python train.py --n_layer=11 --d_model=160 --n_experts=256 --experts_per_token=8 --d_expert=32 --d_shared_expert=0 --activation="swiglu" --moe_layers=[1, 2, 3, 4, 5, 6, 7, 8, 9, 10] --router_score="softmax" --normalize_top_k=true --routed_scale=2.5 --balance_loss=0.00433 --balance_bias=false --init_std_router=0.0185 --lr_router=0.00125 --vocab_size=4096 --norm="layernorm" --norm_eps=1e-06 --tie_embeddings=true --optimizer="soap_variant" --lr=0.0036 --beta1=0.95 --beta2=0.95 --grad_clip=1.0 --batch_tokens=[32768, 65536, 131072, 262144] --seq_len=768 --train_tokens=555900000 --steps=5284 --dataset="wikipedia_en"
Below are experts of layer 6 (counted from 0) of a mixture-of-experts language model. Rows are named router (the router's row for the expert), gate (a neuron's input weights, with its number), up (a neuron's input weights, with its number), down (a neuron's output weights, with its number) and show model dimensions 0-159. Each number is 500 + 25 x the weight over its row's rms, rounded and kept within 0 to 999. Numbers have three digits each.
After each expert's rows: "comes after" lists some tokens at least twice as common just before its tokens as in all text. This comes from a sample of Wikipedia text that the model never trained on. Tokens count by the router's weight.

# expert 120
router:486480475465489561481536493500484476476552498491492461511498519484496504502488516529519489479470484468511510522450523485479516481485508511539500520468491489491513499454531480511448470498516530470553495534482484469525512492489516516471478511450473535539523497490475508488520501491520459519512545522469476495541514502513472487542492526487473481544459505481495471479470539513468463531458525497511489519471452535515524545510502517526504464519491438534484485508475482505473519466498489
gate0:462522518472492515477495473462509495485481450487456485536499556480461491485530495494471535522475538524495507478459527496496508498518521537495497515455529514494531547506501495516491481484500504444518554509468507504486512487449525517496494501488532476488482505499467503491557519482486492498506480527486523509507468468521482485521510478544438468460453473510519511536475520504490500492503491577479504477544479474489525482521532491497467489509524518499499498478489572509507530520485529
up0:501536472495516473531482512468472498467482538528521498464464461512524484475465450528499457502485455477513548509522502496539531525512525493489485515535509495497484510492482523517513503491454481520488448495483534491500506516510556494514488484498482508521459518524505530458504538471494503512525539474483485511521499538523493478486494496490509479542537527496517497484500489509532473511494456454560455520503523514519471500525467491493530489483429542544531506476492458503539483511511471
down0:476489485526554475521478491460502526507506463522534513487465492533490528532525515512495488479537489489464532511491529513503522544456485495476518481477537511506504482533490515539546519513484521508445569478534513488492486469500528466467519506492517511473485505500468458504493500513507504427514513459482514487485515496515493471494489546499489518461493509526503447515508485485572497512489478500433540493510506494521507493517459485518489486513493492519543496495539447496542480499495527
comes after: " of", " in", ".", " to", " for", " on"

# expert 92
router:487482521549538509535496483488487464522522496512547520490502509501472504533530488546486489498525522539486501504510498467520538502480501491480513468496530523515528543497518504505498528519467518483503476458514480524462483527503510471512491518509527458430503570484497484503528500471538521515454510485504507500479467518463457492462472483505481457512453539540465498470467455465526486545509473461476484512506487491495489479538517498512529469489487492471520477492518512519498565494503516
gate0:505457519547523520510512573507517485486506475523515489514480515510443491498523499493477497479496473479500478503487512511527525486466474517517488524487470512496491468515481534508508518535455499483512491536444527500505526552510511505475526483468511475513494502487525518526468495454525516520500542533510469518518543504463494486502432516489500534541454509499503509510514498504520460449537506470551523514466506498504486466548534485497458456503475469511504482461510479462532513461490507
up0:491517501515519516515479538500534496513528499491556489455504490511495477500507495481525493451500457517496493468503514496550548491462482504494479471506515522524521513509499508452534516528522550515461511523489526506476535517500505547443498516493500540509504486527526537503531475501515493472517535509488482515466517479510464533497494514509483487487492541459448466499498483500503437457488534465524502516541549495480496493537492463541491490551480463479523488471502508481514457460468505
down0:484513514538502508512461519489498512498476473530452500479524509504495514450504460474541481459505519479483490549496481532502530498520517554526503546484518428512495514549480451492514505461485529519503521525506504481478512505505525526510511495519497481484535495477501524480531498503543465466466508528480503509495513502553517489496508574501450524509495461512518526471491471495506526526526498460458460494465498468505521458439514499506508531493507512498474497521509496479463498524453508
comes after: "1", " ", "2", "/", "–", "+"

# expert 18
router:490502497532509503514481503513502520524517479511503528480535546469486507524446519507504513504499496510502478535494476489504543493470490505494474472495510524558490544534509491469507511443479521480409516487526550493536525500532495491499528482504447484489508538454484490463508435527478469495486525518481513531513503537506474480494500540443529481482485485519506492552547530505499521498479447471501497499520494511539535473495477459505500477519483514494477466533487509480477512492501481
gate0:517511465507461447499528486495540533455512500508539440535504465504467507503502515529486516502488471478498519529534517525551525502507552508479527492482501507485456506480526537470513545517531498461487528483472518551443500532543465477500544474505528511504484484499494521490472482486487511490473495460501492462490522514462495503517479497497496502486526473477476515482476491518553490519493484527526472500474456522486495518512520453489483511500465475541520541496571519512507494479507508
up0:489508466528511501429505511465502501465492492505525455489495456488517501508475523508506533480493437496462522534532530502495512496505518506495478475523520508483437514489516494478507527527485536491523520509484518539544492530542498512479478492542467502513500488536509511495475475508498508497500507462479488497566523498496493507535503517487494515505515431502488497469486503473450475534487499505497517506469478494501524520522465479454456508471495450555498516473561525509567509471497501
down0:523469469515507507502462477446532518521466508518559461565507485455529532497519523478507522468512498511510507519528485523489498490468468506523527493476547473509507536569486517490503481504495474492503489476528534510494476451482520508524475506526452489488540521505478486477490479507534466504471520475495505523499512513549520504486459523500497455479490438521485552469503496478504520505480531471496522488508490503496503488497496513532488538537501467551473530527492474501484464548483493
comes after: "1", "0", "2", "9", "8", "7"

# expert 29
router:500501530482463522524501556492533506513492526511468503526450545528539527508481516480485509471531501521481493525518471508472493509526487479461488501498482504482537483455465495482520493462445571494545497513481468504512464501516505507485527495481512488474516512445564509469519488509478502495511498512484522464517518461497537479541472461504486489503532496524517522484493461512452504506492514489480507449526471520481453479508526466493492490509530497529490519488544486497494523450444513
gate0:522488526526488484496526505454479478498531486514517480507509484487497458487492513457476496494494481472434528481488527527510550490491503497493526474519509472489486464482491427520487525476536487505492468507485521514476482495460463533474487492524464560537511555493532496504534476520499533484508545522497532485510490536494468515496471475521455454434513506490478484548526481515478518481469526482495522537490516505525540541497508468539487501521492460488525513513527501497538484521503494
up0:491453486569503468494503520489483490524524498481493508523482475520536514492476488493511474475522504481513548509537498512492510500504529498517506521510518447456493481520473484503537489513495506476522463483511526450495487444503471494418495487536510487534521507492510463464465481519536505497528527496501542505532514485469485470505504478522465456530515492564447507495516472486477514534496522539457534487480483500506498541533496498488488546541482502527492512475538490493536542494505495
down0:513484509520512495462456488511518481469525510502479468478531478520503492477489458531529498509491557509502504499465490541526463484508525506487474556481558468502470502506508515438508509513522486512509452482550467435497516473490477506501502495521526476484495469530542457493514492544481481498514486557515491504486504526453478480532519519479502480529486497547510512440501536468472515501501510531520534533479490478492514513505466520460499503508486467506536476505548498491510511512530466
comes after: ",", "s", " well", ")", " such", "ers"

# expert 25
router:443489496460499510516471519526499494492505462455462522506522501518539498483460494472496539539495544528459522488466492491488533462511538519442534487521510461501548502506517549525456500497543471552527517471473462518494502506491509475529483467493505477515473508532502517485514486532514542491465523514488459454510526536512477455512489510489523490495499487499514485483461533495486518508506523530519478511498448502496518529497506509533497476514495496504508488462507511524518512443469556
gate0:528494499465507501517470519515486449491545487505492494524470503495530492527477512501506476560519446503512455516502495533548514527493489504533484505494513519565505548486506514486474566486513484478482510478501487504507438512503501548500469517478493492543449491518518486525541483475522496493531477506505567512472570518503521481497542501486485502501464522485518509489475499511517484532477519506472513541470509458506498512502506491468504495473494488485485465464510458505452541478468500
up0:475531489477512496517505463506495519477469472478492475481490469497465524529520534464482524462460529528500522462474492507533476478531549516515515504519546519490504479503473477482501469499493543487491527521473500514460539493481511441471521498538492497476533534495501516521478517524450479476449478476466468545524475516534480535504482479502517500483512497483463492512534508493483500498548558461495501499481512503502500501478489502506445502454512489527533534553542525524490466516531513
down0:505484481506519496492519481493473519507510480538537514511468467509462495489518484462486494514529482491503493479485496462550512529478512459463500496502519532467477527514512479498488467503519500504458497521500529524495544494522500510511544530487515558479495528499485469508514484505493538498516558502498501469518491483486502549489467465488471533510494493469438521471551510549482544489529530473496469484501480525505501501490488487444501500469500461487472563528534536541442448506511503
comes after: " of", ",", " for", " and", " to", " in"

# expert 169
router:497502469525498507475494470482471524513455494537499467528531487497483497524514528540466472522540488466515556486479501483517510488467529479476515474511470448476474506480526496537537468524472527518461532523538534512496488481517480466476487469495507539533476467478473492528491497493469463483494538502528530485518548504489538493524520494527480516453493504445501488497441487492498449487531528504504484486499505510464513508471476510472476496530495557492491535486475534459512515527517518
gate0:509539497526491513512527482500450527530473513525500474465556546505485453507489531554507467532480475518536516478459485482479558493481482482499536486535507489499448497497495503508549483514521551475471520508477539474479475513501457531448497503484480544506465496506491488488508499520459464506504486499496509493519528474485502494498496531497482534514497485481529550505487493467482462541529493516526547522475496513508502497464497541469501486502535535457453534473496494491476472482511505
up0:464472518478500504484437532481480479473511508478516545519482459486548516494529505464500508504521483455469503534533512493530482517518468534511496520501471504495534528476507525510512448462510473491494467418509514516487535460507505451543503526556525499511502516523509518521480516502528520525469508508539476513493488516458484495482530539487497519462456512499458449501507499531503519518473482531534474449517520507492498491504503487497485516483496516542546498518504502463519529500473479
down0:537522485477546481515503534467458489447511525475500529510493522487508504460486465499489467425465520542476514486544486496462515512505463500486500514481505458486527492478471493474523493506484462502510508531512506455527515500486553532490521478496456507480483454453539501543536560495511505519520476512506471529501530463526519498525525457508522505502544501512487479474509512475524461494488472517501513529558510505475508533512452483502509507488506496506525530517495470509538487475493492
comes after: " |", ";", ",", " /", ":", " —;"

# expert 206
router:502479498478485544486533471494536452482526518471492468539518524469506495511479510512520488507498506497502492505462494477474509473481525508557514489452499486506519504455506483533454439486531517480545497560494506488509504501490516538488466503457499516527514500507491494522514520503555475538528527522466472495504498483526470466536534496484482512504473487477536442502470529546454503524487545505490477514475459522508512536468487535500509466522497468502494507479458462489472517469470488
gate0:520461457464488499492504510532479533516503545563489471445520524494509456474523474519491448515467432504516535531491515482503481527486481498473489488488510515474504542518508547505486473501488499516497488468503509526520499469475491509489499486519482463496503470468534515519520512500516465485507558527491516558469531493473533458505491486501495537514502501513496516520527536507485476476518521487504537523529515469455523504539527490483504505467537472528484482497541541518519485489441468
up0:516474472463488511500491486547453523500490523549488471500531533488494473518492478545532461484491442503492551462492451470498520544495495511497471460491509514467501520472485506503488481466529499509524493473474529522461518481468523525474493469504490459504507504485520527515521517479531453513493523549493475538520493470485515469525484468485510532481525513512530499512488514508475482500487475513476551523542489494424517515522530517499520482501507487522540527470500511474495497498429513
down0:472471493530499514489493460473478485498494530519490564488518510524532491506510527550509483509500506490516542542529521505525484490432547510498482502517470437487505498464531533489491535506525519478523458452483537511545497555483478550511499501478485508495485514502523523523520457465526535492521490464523463505490504512522520465480532499449496498494535470510451517474487489509455472484499495487506544475480488493508494528517524536524497496447484485481490486495479473510509537515498466
comes after: " of", " in", " to", " at", " on", " for"

# expert 98
router:499475464481466496488491510483480512531530481515471480498513549560478512538495523479456498487479476525483518510485492494532516498528515441502455556516480507525494491485529494501482504534468448505507503467454500504534508532501524450542538510530478478536522501519474485521498491499497500505502510480506507526524488535456469510463498509509496555519539500528489525549545465498513488526491490504464517489482443480521513508456490491528448468496497474464484483488507495490536519488494552
gate0:489468494503491456482495530485522545483489505507506494495526512515499498473460555492501505506513482527502498525519491533456501507502499506479496517513437500472508522481492477490447508493499480523528529467499548496491528519501553519539499539475537526513501509485535521501518471482493481456514472547505503438473483488476526469488454502481457508572529549513493485522468486524513505463518481540482483475516454490511525474518475500456519473551502516552507518484486495473473525495513510
up0:473513517476490518498475478515480468525537494467453504529492509517501519519508497456519540486496483500520512543438468523530481473527479527544519484489515475520491503500468498514500521527484528499491478507514482512522449497502475514522468512476528495499502488513476450538545512485494515528483535506491522533477537526523481552513469461470543504468435494499525525484536518453531502554489501510474497478478521488510483504463506466486461489461475482485439515534546488502482495493497523
down0:516457511501479526524479514474478478568498526476517590515534475493554472513445531451466526494505500510510507487522524498495513488504492522510449497496516511510467485521456542523495511508514517504472486474494489474495464474519528451543510497483482481480491565454523531540506510486478540481490501480493506483454490501487558469522513520505479477537506502511530526491501516468512521465519526469504506505495492508515525515469479518481466509520468530465502534488498487481483507480503478
comes after: " ", " the", " an", " and", "'s", "Re"

# expert 73
router:504529478538547478456514502508493513462518468535509517478544476510524516514501519507516519510510495502489466502499570499530500503505547478515479481513536544467558514505562487524511461453508483522427512488488495473481483518530516479481479484494469541503486496494457516449515511530500493504486522481534512473518513535523481506494475526510498489513482472475493524463499487472489511503516472524504486498534474528496520512461493534521480507462511498537456517462490501503489508448441532
gate1:496494549498480550506532481505532503523521523515549511535514521474547542460552483508519524497525450473542453506526503509496466499530511489509507478503535517519520526498501485525487520486511468477465494510546477447504503518492477492480549477527477490536483492473508487485471509499512453549516533525500492530496457507481475469532522530479485502523497510514526496492460466531486514478456496451492523517512508463513526483515481472502515543468521523527507463486543462471477500482509494
up1:489487491499496480477505533496462495457493485482454507470487491503479460535485492475496503473490569496453527501501528542491525495502481535498515501483453499501438484519486508469506481509500529518541493468470499537475484488504510509531433508480518499482505527518496555516524496498498563468478486483485512473487528500511506523471465455535495528486562511457477482534527523490519486509555515527518498447453513525524513495475523506473488494526494510518512533535484512526537470500490495
down1:476501502485491502496509613478494499532520452475496469482469519488479493512524500498503495470496543524472536464501537448515502505463485456504539510520487480505502473549554483502500500514501495508497472474506501472509528501496501515469470498472490573519505493528522494500498501522511497487499442488500505508537454466482506505508470499492480473465497488491473505528518531504523479470512505499512520474468501491502475509514550545497525491463560529500504488500556516495501520437516492
comes after: " ", " (", " $", "–", " −", " +"